config.toml
num_hidden_layers = 11
hidden_size = 320
n_experts = 80
experts_per_token = 3
d_expert = 224
d_shared_expert = 448
hidden_act = "gelu"
moe_layers = [1, 2, 3, 4, 5, 6, 7, 8, 9, 10]
router_score = "softmax"
normalize_top_k = true
routed_scale = 1.5
balance_loss = 0.00219
balance_bias = false
router_noise = 0.1
n_groups = 8
groups_per_token = 2
init_std_router = 0.00876
lr_router = 0.000524
num_attention_heads = 10
num_key_value_heads = 10
head_dim = 32
vocab_size = 32768
norm = "layernorm"
norm_place = "pre"
norm_eps = 1e-05
positions = "learned"
qk_norm = false
attn_scale = 0.177
tie_word_embeddings = false
parallel_block = true
init = "normal"
init_std_qkv = 0.0286
init_std_o = 0.0355
init_std_up = 0.0409
init_std_down = 0.0409
optimizer = "soap_variant"
learning_rate = 0.00689
lr_mult_qkv = 0.7
lr_head = 0.00702
max_grad_norm = 0.5
warmup_steps = 200
schedule = "wsd"
decay_fraction = 1.0
decay_shape = "linear"
final_lr_fraction = 0.0
batch_tokens = 131072
max_seq_len = 1024
doc_mask = true
train_tokens = 1102000000
max_steps = 8408
dataset = "wikipedia_en"
Below are experts of layer 7 (counted from 0) of a mixture-of-experts language model. Rows are named router (the router's row for the expert), up (a neuron's input weights, with its number), down (a neuron's output weights, with its number) and show model dimensions 240-319. Each number is 500 + 25 x the weight over its row's rms, rounded and kept within 0 to 999. Numbers have three digits each.
After each expert's rows: a language model's description of what the expert responds to. This comes from a sample of Wikipedia text that the model never trained on.

# expert 15
router:441510488500516534529518529478541506501510513494470543529485522476489516529495509463481509504487480474479557482486535510486525494491517481505514488543523480498522487488462529523491512504509525479532470521476516476492532511516510488523477515
up0:516483513464513518505470454476519479488514493482511533481511539540523491484488485490520535473470495520507484528473465511473472482487534507469487502511465474548498508451450486474525520470486479547485529512522529512494498479509516481466485490
down0:502494481503550576466474523475532479512492537509492529479487481504518444478514464487467516530517498489498529495494528485500508497513474498552506487569507498476497463523451525508551497503557430516503484538507497509511525429495489524524508463
up1:524487465519524495503536499504449521509500539501511512537496469485494542524437481484499500498485510474465486487570498505495480535475505486502493502485458548494540457520483503505475474529533510484530497538482497487491522496469514464483509497
down1:509472481521497469506466487514494520521525524493498513513508507507501455478546503512487534475501516509524487520551481509507487469469490474507545510459528518487500475513495463505489495550510447540528496542496494491526495499489517568512478511
up2:522476476513462534449503516502493534513478496538537482468507498467516497492486554539517484513486502492535526483476489503489454477490508526517452514509441466459501484501467505468507482508531448492486497483489471551535508498523460517505525515
down2:500482474473467443518526473495496451493557488512494518493537518491504470544539533513495486504484496520479516503474516460502526500490515486495513511524533501533484504477491476462494477481529494481525474449511520502502523477526494502512480510
up3:506553506487450475512526519510464546512484538485505538518564538548492515493489475486475471470507532497544466503504515493493518536470487561468474494480448482489520485509515503536528476505516465479469511501489458457515536468485493405459521530
down3:505497512496501505448501509495457541496521540482490538505521509543503502502464464491516504466513487485504446487502520507496505513484467540481484474456474505505489516472499537488486513505544516486519485496532480480501473545479514492537490511
up4:472511478507502493502524493464492484514510505496519503445471525510519487525492503504461537505486497521501512481528500537476508491466519516482490467525510477486535520467554541506495493493507466495458506512555501466464547524529464536469454497
down4:528447516495531467498540522487464516500527507485493529525519532519500475495489465492492484510480500526488478504432495507481525521490484463547483515487468483498508528499485458508560493524533484496507519467504510471496533504544517501466517487
up5:475470518463474511482494477527489467471522514505544499481467478517542539502501516530512456555512501502444480520510460473481457533489498536500507528523521480467570490499441525478493561494484493512542509487468458460530518506496511510509484528
down5:514569480515505510509519534480480525509451501502514477488511469472494495499530497499519539464485483509549493460475515502523534479498528487490486517522498534573470510502492502517519493489498526491466497474532521520507490519509448461458506500
Prepositions and verb-plus-preposition phrases after a subject or verb in biographical prose, such as for the, returned to, into the.

# expert 38
router:505464508475512487507488514459489571530463509476511490505488441516488482496522500488506499500510479512488482505521521556503502513487482504519453496457466460489445520534486517517443457494519537459505454510501481480515488495512517489501485499
up0:476501508508500513523506504510497510524517509515486496513524496438499494497512514514456518530508524529478492532515521503477525510470465542478525460545505533500464512484516503516486485517501506492497529506513468486488538571496449523557476515
down0:498474497473506526509479468519527488489482504478505498439469530536481470534500499474561462472509513484532504505512468498451521473460533521507492459515519512551523483451550457491497532477500494503518530485485514466498519509474546501484466470
up1:490483496516520523522488525487507498520473455481508504489514430528520519450496515490496532475478489462483447513484466490497492490470527480473482508504530454506483553521507505501491505458502457462498504468536516486519503466535480508438478479
down1:488491466466484506472470486462487506514488495517513510491472494501507511529533467498522527491494538513497512517496458531529524470488503479470552523520464486470506478489499474480488528482496537504506491509485446565463479514492523516490484507
up2:459526473518520475515486488520514500531519497522509508529490507523524509507542496467500486493459528466526509453487444519494452507506476509525497569508498520494509489475534509526502475499506530497436492532454483496520501504515518517471486499
down2:464458513453505475513509515474514479453525487513480470486540467496497459524519495476470488559503501489519537510466508497521476486484516495534527469556490496525524503518535516522509520480461476491495509498478477487532527524495507464484505497
up3:488502499507480508488513447479480556488549507490484531504528478537522512522491513500482480500451517489500472500528502494538541533460495467492514470448517452480507506497527498516513500493503513474515534494480484484495521458517504474489496508
down3:499535532539484475497503502504451459495529474483480506519518558496529508498505478484503488505555514465511550448522507483505507521495485486529468519488466508501477465499522517479491509496506446514508484501489495490500508512444521495475518528
up4:517528469507484487467559475497509504437516500476507558514497504484487501498503509527520486525512517497515531510530505483466538475496473502471475503480491478484537487542520536467523500557517539516533491559513528470550455452508466485496491502
down4:476548497482501546537469467511513502471492475506547517477502543521476487530470503486477493504490521467528509504568488523487507520510442493521486485517494494500504514501520476490489529511543445461469472487504462521502497486484532497481483467
up5:475515433526458483517454454524513478536500503514499512523530466492490488511515495471513514514478548507517490497508437458519505532472517475525490520439510487482530532470505517510453497488459482459503499503518513507518493486533509488535483506
down5:474502484499482491520537474512491446505494534522527544493490486491511537497547527508521507480485523471506487523505491467458505513492480505517545501460477490463501474495495510493506527530490498537484468502456530490508474466461491526477550482
Verbs and adverbs right after he, she or was in biographies, such as stated, wrote, married, announced, also, now, later.

# expert 12
router:527517489514519524532497507525520483505545517527496421485494529516528502483503518537481532501487561501497523518487512501530532483434488525510530473502470472497503459502483536443492496511512530475478542496490542453493508483537470485497466513
up0:501508478491504502489531544491503502466517497483484465506514495475499503487455513468501500524475522463404528516478470450524507467521482541480542514484508508464499501553485499457499510499499491490518506495529518510479489510474492515497501479
down0:518499591509524473495529478528525486532506522500526554496491467496538506471523520485494473525465520523468484503467513517531466483490449492460465498484482499517514513529506466494482472431480477516466540518498481535497481525530492513492500501
up1:518468471492503447518525491508572499527527526516503454478483535481463513521515502545539440516489509497489532487534526468489498498507492490506507486505508494501478476502457555484502533501415520463480473507490487554485460461508480536514525507
down1:471503514511459482507518526444479507432541548471493493491523495493521501494491522516495512491440503539496509541506502520505493553499515515490509493482480524489506491548497508465492501493526510482471486480487475480516522465490459490522514510
up2:525502447485519486495492508531523504494545506472533499497544520494524458478481525511512499506494537454456509485487491503514519494512475480522459525474462514498547522511501511501514468477505536492488484468508530507461568525486505493462473470
down2:489494525510516493490441528495512471501502506530467469489525495476499483479479524463501494517456522475451524501476513471538540517494480534530508504484488529505512516522513515540514461461480528522522544487487464476492436464467478501497497481
up3:517483528527505490539434527457513493459514477482480522514510503491502497495473496486495498482473481501509502518511490486529487486499522489516439520489521506502491524491471474503487530475522483488503502517511530479496481482529495532520464558
down3:515535469536458553495532459521528499506546477504496499495475505517499459503504528492471501514471488481496537475507507486555488486441501508531522510500465537456555488479441500515552490501486449522503497526521526512486515485524493495535515509
up4:527486518508500523528504501519486526499496487490482508526528495522448500539489515487498524531488467473516477549504490488517489491515492533515530497483488479496537505464515460462519490505456481461507460537515515512502490506459482488483488460
down4:523474471508509480481451515535551475500527535490491490482515483513496490530509488502512476437471502502468489479478532447485497545492502496529467566517478517502502477492527509463512479484498511486492493491524490523472516485534505483508562527
up5:520512488461504479520468491478552503510502506456510529458498476487519536496496538507501499493508549520476556507492502512497508511472486512454465506482467521496556491496487510488497496528440459496492492535516509548520553536504523499474530510
down5:521478493515462525514482519437516524538503539456517493515499530503515498509487438497501508486498519461513522527518519512489504469488485538493489504556485481459467475493521503498499497484507460506505480484479544516475529458472523504518475482
Word-final suffix pieces completing split words, mostly verb endings like -ed and -ing, also -ly and -ants: dressed, considered, laying.

# expert 6
router:509502466519478433494551502490533495518510514541559489467519492466486526475498509508509499503490503494476545468518538556492517478486525488501481498466515496501467486559464456480479488467525547473509509542507471501522534487472502531530454510
up0:543473513516529502496505493528470508535484475449519500525508574498500520481473494514481492493497506492475496481501532518449528509525478530483500440534457478515502482525482504514577512521531482497521525522490516550472485480573510493466485479
down0:504492484487426482450479520515471531510529496513508505489500500486475504498506505480499475523506471498471528548479535504471502489504531509503509539463506510483468483441498498435498506523508514505506513485488459483511483534514479494530514512
up1:545483478518551516535514492475494516513511515507508417560488559509511515529470502479509505517520552480497524518468508508533495494509495499489479483524466456516465488500470436524505464501508471465449475504486477533469506501516476469552497486
down1:485491486537537536493477485505505518494456495528466515478518560519519505506522475526491464449488455485514535525492495485493543490494506497493476529512477510497509471507508529460426457503441513489483488512474491489482485472493476542495525468
up2:475530536524483522520465521500505489434484518486512517477476461517457479514550476462488503476501533513472498523488485533475525484490544564492478475491510519481528516501497499483481474507474516525534487488486487486492534512490497495514484460
down2:492498497495514511483500512504471500522473513490435523463509516507542480474510501536505462554506476522509492506509470486515492534515478518539510516502486542487536489466533538480514482451486470545535478477505492539440515500524443519450562541
up3:468484523511479462495524515531495480580510524457518495450494470535493522490504508540502490449426464514514485555523496523486464568522485471495511560486515476499506479515539514511531529536491482491523474552483470527464481463544469485528490476
down3:454513549485507488491471495494510496455520511458532522530523538507470516490509552478520539515529486487462521494470520456475514519545509507479476481484535463501508550476526528496495524506507513451424533511484511460503510496515463540486537520
up4:464477488508531504490484481442528450485562465480526475533509534492473490485491506502516538503497478500491463481494512527494484509503484487502514531542458469494507460468538475468500495485474512497510498510480516510505540521494483480493490501
down4:519470513472455482480519487546468522476493483499501472462504473518508509497557473490478494532524511472526487455509496495532521502506525505506504479512518506498502539488514430479503526483493504534462484490448496480460476525515506524506509490
up5:498507543490551503487532516453546493503538457502465465533508483462480489497456469482512501481513529480462478497534488470487506475529527520499548463506498514494509503463523486459510502537487501487488482494553484475487501469477520502490492488
down5:526477484510531502509529511482534532499471493494539515508521470502502515536515507501480484498520523546527475514497511497508461481515477502492497487451488535509541528518494502515463503452510516509494471486497488495472452507532501502525492484
Abstract or event nouns after the, a or a possessive, often followed by of, such as death, success, impact, influence.

# expert 62
router:547524510520494510526483504488542513510523479521538497469474518487487504465525484477493542518470476503502537498511503501471507518552483510528532451442511492552492524484517466477542484497510494483521515455515473489514476476477511475488524433
up0:514476474470520477516467532476512513505483483513451501494498455458537459498458538468474501491490557519489497460477464506554515501508519513462511497501468495525535493503500505507510489491533535494540495554494438548537521474472473506462519506
down0:490536525499504495495515498506506536496545512455518471551482487491486505493506466489504499481495494457521510530525485473471471525459524515514459455496502485494553496519502530523474481491507481472497509488483467500502487550485548505574491458
up1:498488483482497492498519538525537520506503489489480554526538516526520541533547487541523494486532485484486472476503512489500532533518504506531516485519471533510536452485472523470501501508525514512461480528524475484484529514484466523446479492
down1:534484504509488512503486521493529502500543497457468494477474462499460509507438489477541500500491485481493558500481515504501514463484493545537509521474498500486464478476496511511525463472501522535568512513509462474496549476516505508475494480
up2:523534542475500533482490491538537499511506474499505467482485484525545510479452515514527538490501538481488538477500500464542518445545492514503494496510484488502548499522489482472512484518509493513542513553496487467484538487502516460512479434
down2:516472466578466444531472482456531502487493491508506517515501513484515515482485514441525564500499531519516470533521520519463529499453491525537465482445530504471463522507527472490453527438468454493506520510515501466488509497516540481522524502
up3:464477500518513579532492463513508507508519506505488520489543473496469499490514535455537496538472512480486511486500455489517505509543512517514499473486538496530463495527497515549504456512463459469488530524455477494510494491500511490484484465
down3:529496505533468458511526489482526474537506504491506528473489508509487490535482496524457529471506479483468517476492521468531505498514483498515523500485513431503499483514471499476517477490492512459512539466544480531523559483511463463485487517
up4:508523514522495519506522469499498483487549470466513536494520486494498511483510531521533496480499480476480518478517514511521518537504475498561507519491541473501525452474479461516499509475495539482491522495476488507501538513484495494540506474
down4:495482516506462477502539481526531482513482524458502526529510531501498520468516493486522492510499514486490517490466480493470489493481498490482432514521456478494508494504517513504497544488443474504462515480481503513568532525470489499522497491
up5:480462519479504471500480476474540459498481487484564539503451456465467502514532478457525511537466513539481516506477553492491510503504497533501489499523497496512532508553512504450509485421480524498492494497449544516503498535499431501495484480
down5:507475506466476503441479484456495535496449519517487509517530481462497488506546516489473499514533502469463529444511495489524501467496523521504519498501491478445497467450534469527506514447548514499471525517485511511516491476488496514525540470
Words for competitions, leagues and seasons in sports writing, such as Cup, League, Championship, season, draw, and also election.

# expert 58
router:510515486516500510464505509528495501539485461480446547458500459511441534454512472505491496499516471524518486515512515577476506477523516481464446543528503521479441523471496483505537494499485516508492484486521505498517471493511518487468484506
up0:481493508505480502469490530513508500435526497497472508521510483518524529487528511468529518495475516501530546494516510486537500481499508487464545511464511477504478474509578535468492523472495501481554497502479488521506520455492515518471474513
down0:491523498493469437490483468498481518488503490499495510495489509481495496463500517470480524461517548518559479472534463486531434464460483478487501515466542510470526453486495493512482496517455495503495463517467527506525487462507475539499517476
up1:509496537494532451510490532485529467528532456555488497510554518496506499511454446523465513464502500507483487507503538460528474500543475474586521508506526485509509475507510447509474523495491483508526496475482506490478535475498491549514531450
down1:518490490513460465469508497484508476529459496480523491480470474527487533470499529511507553531487502539536514486516495505470517488511462493474503532474509525492506488477487490477461521524485525473513503497538468508490528506490473505506478490
up2:460494484493495501485523528482446511512499483503504519501491474519512529519508495524535500539550494538515502470495513516508497485506518521487480508544479461501550505471507479536555495467517489484457496522505507499521500480536453535458489447
down2:521506481499500482485481537511504488513512500508525475462534496530505482497494531530486496483499468511524440507491524462494562499502481509481414457492513526497476522496467520524544515541551503517440490490496455536539482539475477509527476481
up3:514496499498521469514512491462536486490522496507484500531498483489486516468509521492513486466526477523465482476497524532513472490537494479506465515518512532511517516538516514517502499486467530489516527472485519501516476527487476445455502497
down3:493518487484481506522447468500504500494553500515471483548478510470517490504453462444469490493511522524462559506498512484494504456456476531480534483458517508521506447512486513510539506477544466493511501518510475473510476480528477458500487501
up4:559543498495483527495523466542495548489490532499468494484461502512532507522476495466529493506505508514527522503499516496478505529491460479487540463518535484486522508487478497484487487527499515483544492494522556534486528446495507543466443446
down4:465487469468537476469521471500513550496475516508498480503495486495535507508518482510480548499510532496479529491547546492482471508470530507494473517515538484475459522510488569511502503535469509533454490450495516450504485547498546511457502535
up5:531556489471515486457503487513503486502443449519501452484504513478502543491504503484457489522505492523450487491469518508543516495522538513530504513544524542480506470491549528485520509459494486466533504513495490493475476502461474572554499522
down5:485472535495450468483520481517489489502568463456521507461452497547492499483507467518484501518511522502514493566503521467520489534497507539496506525532480540520569512471465482495529484463483492482507490519475516510520555527526508494512480525
Whole cell contents following a pipe or semicolon in tables, e.g. | USA, | Decision, | Opponent | Score, ISBN, dash runs.

# expert 9
router:486511516500483493500489446517471489496475493472507527486471475518551467518526495486490508463543474525494490489531514483524470495523526507462509524503485527464489502495505444488449495509476524476502500551506501475479489509491449504518494501
up0:494524535493457508492477526499524517495515494487471496507521446491538476523533499547521507484504464507511486472485510497541503499555460495521504510482524491470531539481479516430518439471466486476510496484498516496513471482526514521541525483
down0:481480491504503522512527542478546527481497475492469441461469520557517462484505502458483525495565535460482502461541520526501485506428496498518487504505472498492529504521487514542521523483520467528518526521492509502526528500485459486506494503
up1:474545550482489499531483532489537558490471478479488485484481497499519462473501473507507530507505519516497545521538479549458568507464492467492480474500501491468513458526496494486459517504539507525496504514512519513517469479492508519517492504
down1:503483510518490506430545525533456535482489499507492529495492498474474519540551506519513508491489509536508460517520487496498526553506494523528503521516468563500495529543538518519528549541499442498466537522547488486512503481531491479460503534
up2:499508524453499476480513540516540491507479445478540490491483485520473478516472486507517478488516493500545524470501497504493496488501511494509481520519462535498420504485495467502497502493531530516494533545523520484466540481527461545497529516
down2:503469512490504503470509471504512553515520511503503504472498494479525513516522510493502539502491521467503488531475474549546482478492526497552502510488525476504480478467481480475446521521462515444526499498452476503523471504477538496471459467
up3:551496512466487493471507496491469492500504551517512480471502507518506514511487435489445490521515470453488522491501555443472465515521473529500535481483492525420507570501485487499522526426487485494476477522494509550470492495495523492487454515
down3:481528518536495476519496496501516504460526471484499526506478517514477488503500542478502488462509541473541493529492473496505469496528537511476467491492522472495465502475527477487493561542524498501477500490529517486506533477511478559517541499
up4:498497481545514470568457537463528552541465513465479546469475520510462536439502530499495525486434482494484513537534501480493513452448528508500505479473537497503530488486512513488548514499514501524488470474502529513484476512529485510454508500
down4:476472450521488510480511481527486475492534474451527512500500540461513516469531499488494501540533471498556467501455526457515505516483481503480512511507531523512495506505528492491491497480499501486520508513475532512543475544555507515489504545
up5:474495483528473499501466457523511517454501503535496454540532513490460476491513495516512526518486463495516470496514517491502497482497493512468499531512512546520473447573482470457461502477490529503494477494510515466435533512496464496469531468
down5:515474493506506445463487495500513487536465515480490530484490479493488495508509488456512444516498480496510469498495503502479457483539522510528484465480523521502508493469472497508472494485505476499517515477500555445493485526529516540470514519
Paragraph breaks and heading equals signs between infobox fields and new article titles, plus coordinate pieces like °N, "(born", "is a".

# expert 48
router:481491459482486528512562523482506527500526449504511527476537490532505513477535483465472437501502529489498474537476476505506494508508499515471480514508517474480539533464497509507474520502537458491473541504549461515492507490522482479512458553
up0:517470485518507495472497487512487466527529504537479491476504499530497499534501521501533503453518514510492507463471479480545566474508459497495519501492474490506461533474485460520499515536552443531478529458510528507460504532518505519489516485
down0:505521508544459465519487482491506510506497492501530487488520485442518549487512492532527525503451499554514499497527521478486512489472497465464486465498539470505533531491458530532461465496547473512486502548453476495524469474517512514532507489
up1:525490516480505534519492529512507463496503498535488519493525559503481480520510514471499550521512521516509511500519505466461491516512568514485523512497490531522511528521468523490515482537473492526496504460504475414472542508514505469532502535
down1:509512542518508481465486499540483490531465508476517479507501508515498458479515467512499472492479490522489482543534550502506479502498448470504514481499484488498496508482478455474518498515537527518537497502470514538501524479503505554483498467
up2:529521478534482528502503526496434545524486492524495480514492522520533480527503468528502476485525495484484522524510502544539542536477513475472517482476518491524524523511460529575501474568538466478466518522493463515499500550457489496503484479
down2:490466508513495482505505460511521482530493477501531510530515492485496478486476479453517507480482521568550492495549485513497535471535496526469529529525510496526498556548512514514515529529497509495481543491486519506478520468455511510545517521
up3:510479515499451455489477486506543512449504551474520497515524474495513490526517542481484486518501503501553504544479480568500498481497491495497503540496514478515525528494472485512482514444485476514460538499482530488492457524506531513524504507
down3:457477477469472511568543500520521492523493499504540526468534508535503499481463487482511478490497513521493523511475466467474540477505525495472504525504494500527486510521479510539481493503478525497485500493533494485478523490472463490481489497
up4:487480497482471534540499552491517541493534468547488471485514503528509466502488528528508466523513517500487523562488492483475501473511499515491496465438542466490483512521488467532539513533529495465529484502509504488482480490513463493511473488
down4:518476478506483474512487509518521528452479449500493515521548473555518491487505465498511499475500505539491515495439519503501492495469510483499501520486461519479514509540496487488500516509527529489515502476516537539488503549484485479441535540
up5:489522501536491526496474511505507517520521551504537527498544494496511483471480544520499511471469470492492515495468483508484522483500480499533468531542499467490498540471519526539473493451500457481481541492508484472494531498511501506506485466
down5:473505533536515439489515486570475488501508483478550522509472509508505475528504477474507500490460526487527571517447507480497539518504483485530503525535491533502499451522477544512518480486476494500525501500503485504505524517529525511516490497
Chemistry, pharmacology and anatomy text such as protein, receptor, enzyme, chemical name pieces and organ lists: adrenal cortex, olfactory, -ic acid.

# expert 13
router:480517524453486512475501461568508543492468511477479494505476487511511536548504495470497436512513506488490546523478503505504487484514459448479449494533509470514516482500525499491485495496519521501517533506463511515521494501457444561496497531
up0:492569502523494465514516499519503490540523512512480463549527532496540524522476488506497497502492479475494508488500493495513536482506518485467468512483501537533538489462517513469493496491530509468481483479502511482543481477524506534497481512
down0:505495524507487447465527458554466456465503483506436508486500481506514519477501509504514495548480500487484496490523514479469499523513523488508514471535502480503508507486579551495510507508501481504542486454500514525495511494478532566521498531
up1:502537539489506507495473500457488497480495529525549509491464530514498525500494455447483452501541505504499521538440461482511490470518461490475463481513520495522486531494489512536466500441514468460499518483500494517529543534501502484560495475
down1:492488498513490508523506519478491491470483529486525478480528484470476513504469519526542573515497501484474453505538511517481546491493510528511465421459514485528491507472480501473488495566474450523455489515503526504508501516532478515527533468
up2:533502469501536497506474520499517515492509470492555501539494495530500525519509507499517495505489458560503493497531508486511463526507533476488534507500530532514517464515517504525553469464506510541500552507460530502529435481542464488504524507
down2:476491530515505484469528459473487510468565531503515453500506569477488484494520510486495516488517524520439453474510501483537471470521478507478521512491458483460479520495465489514504518528518498497468523436548529494460499492503497469506502502
up3:465480518508474574478534515488506493472538498491496496477499462530480474495504515501539505508491556517533495537529505472488488542507450508455456505463496500526490539474507546529509493494491507518497524492503487479458490491518492497503499458
down3:490481518536478481473468482491518483527544498539540486496505546472492494473509495491474517524503496490495449514487536486476533538510520484515531533520532488500534499479492487504493507510453504508509509490514504518508502484515440466532499496
up4:539529523508487469517539490500504449509525500534506492516518473486487527537491495517451472474496525493552499528516497505497501548498460503534513499528520542468517520501446480534522523491507507458508492466486533515498488494495493522503506473
down4:477499498514481493487485488497516488473476502477486451508451516531480455522524482494454515518528470456510498483487491529508528539503520517514501568509493506571503546473541504450479501486484543501543519491472479459479470541499514518501494505
up5:471493498515496510447482530507471501517495485470456552483506482491534509521505507541496555463532518526534510486525450528556519456524497472536449501504496491487497564513486541518514494480513556492503554521508526504485482483506527512489491484
down5:477483480504525500503516500484527492483501467509529536483469479520507527533514495511514465490473490475523503521476438455473480510484449498506496455505525500510473473499519525524487521484538517513478461492509501482468488469491500481508495508
Phrases placing buildings and places in text about geography and architecture, such as located in the, near the, along the, situated.

# expert 14
router:511534485527517519482487536522518488505529523522531531463533520526458518484486471522494518525479516564483503520485523525474515500503535485485514440485506509486453525495516497507463464528516534508482511515507521485481504502512498476497489453
up0:494535517525495493508525494540482526487492514494460555509526487493515466491527533512487473531509471536516510512448527492533556465553441499520465511471530500488490511521476553537499490522450486470510503511496512450499492496513499473505501473
down0:474484527474474539474507515489525532481499504532501512483496505482538489476466497449487518517489513513517472502524505517502537543496506522508459528550534505506529541517488494531524509485486488467483484492474533478491489548507445488473492508
up1:491524490475495514532441486516495484498478525487491505495511551474463494516465499479492487485533533496506530519469474469498510471468524482505506485513504515545539516547473448505490496518493502462482519535498497495487477532471451541477481488
down1:479460521504453523477495522519473491509501527548496513501537522508479530520490525486489486504521485510491496505510498507496474528494535494432459524483517493529498514503556513478499471530520520497511498470447497458515508502527564476466541523
up2:487491508532499490513527523535505451516518503519483498491504516509500530491516497488525531522495492493512469512533457503426502554480543467545531521498499469529526535524481463498521520449562531526483464536485488509475466526470483513532473506
down2:463509520480493465530544521495527493518500476485506508507508473518484509493507489469509486469522494510506497475485541482563519516521491513507540489497493520456505518500513488526528481497484523486537500498514501503486501500457544483485479484
up3:459501537453492507489501488486469443529509502506511491478560492499519516534475486536492455513491541508454515513503466561520488529520477500486478508504542467508524491483516501486466506521489489443508520512465576545477529491493494494489522522
down3:504537469547464539494483512471496451454494525497493468493439522555497508452477454530493497479482499479520476495500509474469490551562503513525487505546469510500489513476489524490463533490530506522504522525525457510495518491513477518485458488
up4:476477452524523459511498470481460490495529557524507475510513534494472559504508482514513490520468478515516495515472490464466524481472530492498499457476488454547502500505520463503525494477526484499489536559513505513510493533500464472481480482
down4:484504512557504516549527529507527499482482514534481460518496515550526486476448514480506501464487488473518487526483491533459484502492549510481523489509499480530529536476515527500489510446452484533485473473478494525493496508540535472465511545
up5:530483491488516507500495487468496487449514500479500529501487504486523470492499573504491493487467491530516512483514489507472526480486514516481533542494549480479518516528523517498469467521484476505526527496511496510478517508517536505509486511
down5:492465436478524502503493506471519518455504471487526496462540533496455534473505476497513502538535504531461505500486505516552500514528484483524459523482499544509544442515459477473510513518446495521493504484522493502475513479527490511493519507
Text filling table cells in election, chart and census tables, such as Republican, Total votes, Austrian Albums, Country, and "% from".

# expert 40
router:533480506505499542489531532501486470489511474489490463541523498525523555517502454475504533520508499524469513524537516512495505482516480490512546449489502525511508476496517483465517496491528490515485486516478544464483531478489512491495523457
up0:490493505553530442502532468465525519483499516531469474506529527480513516537503456485474528479504466497479512466569457548494547528473521542466543444502526497505475497500439495474503512521494482482541542498521492511483472518558519510502509509
down0:491473491500512435505507516490453485512527495469497533483532495424497505454477486544553456494507499513503520519496489542518473485495488504515507495511491460486447534499505529543524470511477524500506479513512491507520510513519506514535507522
up1:525496493590481536511495508497497470485525481480511429502496490536537499541478461462536484463522504489458513489510445509526509513526457519518520528514503465513537485530491483480483499484495482482485513481482488522463489532505453530496506467
down1:459485441497517509560560496507491456497491528502514480476488546497505516549472541474450464467497478509511528477488516482491499473516510479509486539539535520533536551506494473488490486478522495515516493507486508512538511518505509548492503491
up2:515498486575479533483492482483465514523496479548481507497557513526500463519525476505507480468507469479464495457515525530517500519435497552489482490470484522496562507518485496521518458496502477507537483526494487512476509470512484503547518463
down2:494500521524505497536475496483519522472478534499510515519470531453511540461521516473529508494488552485521547501512497512517490520472468498521538495470486498502458503497523497495501488486500459501504533479497519438555492475537461485469533519
up3:461465491518459505510507489533461522461528485508551532516565504503487491505527481462496496488466521521482554550520492498519491535492517491483495531504490499470552538529502495524497505510499543501517496527511503516529454481486500523529498509
down3:468556496490482494477499504425484502532494503501495495507554514484483462522473493533516481533500533526505514517515482519525536509479482514501498494531484509540488536551576529499507484457492469509454470507532503470478488514472497521491535532
up4:513501488518507519516477513559444528494465480490552525460540556524495518467516495491557517520460501532495506549459514502508523492498497544481492510457491501527481515574510477481501487516517505465519504503514518467481512473488475516534516474
down4:500507502463521471500481484509495496513511464472544444515503450530435520475481532502517497491458533477511472470514514522516528526507509466512498543497517553511499513521487524520507539508516527472480512444487518466528508498487500491478521507
up5:496527483496539526470479493487483577466508521506533521449515525446496502475535516503537538497495498495512539514465490479481540489464510485543515475530504551507468509507496493511450527498537465454499548478498492516498541503514575482512507478
down5:484506464511521484502530481499527465506537497479541514456506520512472491514496473514478481504495549524488501506491496482477475505537501496475456457501427519514536517506459505485495519511516498507490499500515470476473467505507498450477462536
Word-final suffixes and small words inside titles of films, games and songs, e.g. Endg-ame, Path of a Warrior, Press-ure.

# expert 23
router:508516544500530485523506489488465513519468519510522467550528519501506456497445470496497485464533516499542481472475488449532476471463503541547514437477509452517526487507499494510502467504531533504490469475462511527519493487509512575497538483
up0:492499571502510532528543499534469448515492502504487536506536537513504508511538531478497479512546472482503507492477450500450542477486514536501518474494520567467500529475538518489507508487512506516515498517476535508513498449463526479459517464
down0:490470510517539504450503543469499487509502473507563498479489495512530520522461519533491566462487493498487516504530539521493540511517495478495473467519499499478466504498496442532506482511517469477523465504548459529485486493516487503503500483
up1:542541527476474517476549498502545482442513495516485468491476486474496519528456480527463531530475529514512549488496515429493522506508550525494518516509503518523498510504475476519525537511484490468487488474515494475482561520471509480533486498
down1:496503519482500529525518546480513522516482454479495485520537503509478504480497529460493502450477509503459470525536503486469516536506454503495454499585486451514472548497497477480505517507478538511499527482497533519538478486558468482494537495
up2:496521542491529509507539539459501503485456525467517496496536496453537497484508466463497508506523509498483491496485565499513499502495553527497496507468477495479478538474477468530483455491525501487479496472506486476575484479502498500500516500
down2:515514531519463443485524450519477491503511458530489468481495501514506492492536546487523438483503480495544505474483517515509496520507475465502507512516496518506489527511541517482519482468512507502492540570489509515459508502525507550466487491
up3:531479517533522463450512520481538520469494486447472529480471496526502494531485459497497514449475550546550511502504454523470462478455464535472468459482503494525497483492465515495528500495502508515506495473531506480508490504484508473509448440
down3:526513500505492519541494554539509481493488529517537436466528509522517494507519478496537442504510445522492495484492519491539459494500537503554506484481499450462523505508530463518507466475474544542513461478461513469494522500489494449496514490
up4:506489463472507475514519503475523525553497487514527526514451505478562509526506478479491525460514514483534452479471508473537468496533489525512527514487482455517505562515467537500492485481530551488502551495452511471462514498518519509487526498
down4:501500539502511502495513503506507484445523502513533493508476491511492488499540485507481454501503425501468545564549496506489446503448473507460529481530480464514490477465499518522523469526479525578509511535484481498498475518502509510548503491
up5:510475503527533499501507494492524503468465528490478542546515508477470480469515514509494509493516474493507516541525538527499491531477493506521500535519522548478488494502499488532502472496518513480481509509484524473507499531519530558523508510
down5:524495503510536507475517512506482503496487507468557479469526543490541472551517512526492512515482519525530472498482483487524527524487525487470502494498492492519482551493556474468558526488490553488474508514523498513488509481496494478472518513
Line breaks after sentences, headings or table header rows, plus the last digits of years, such as 1-976 and 2-012.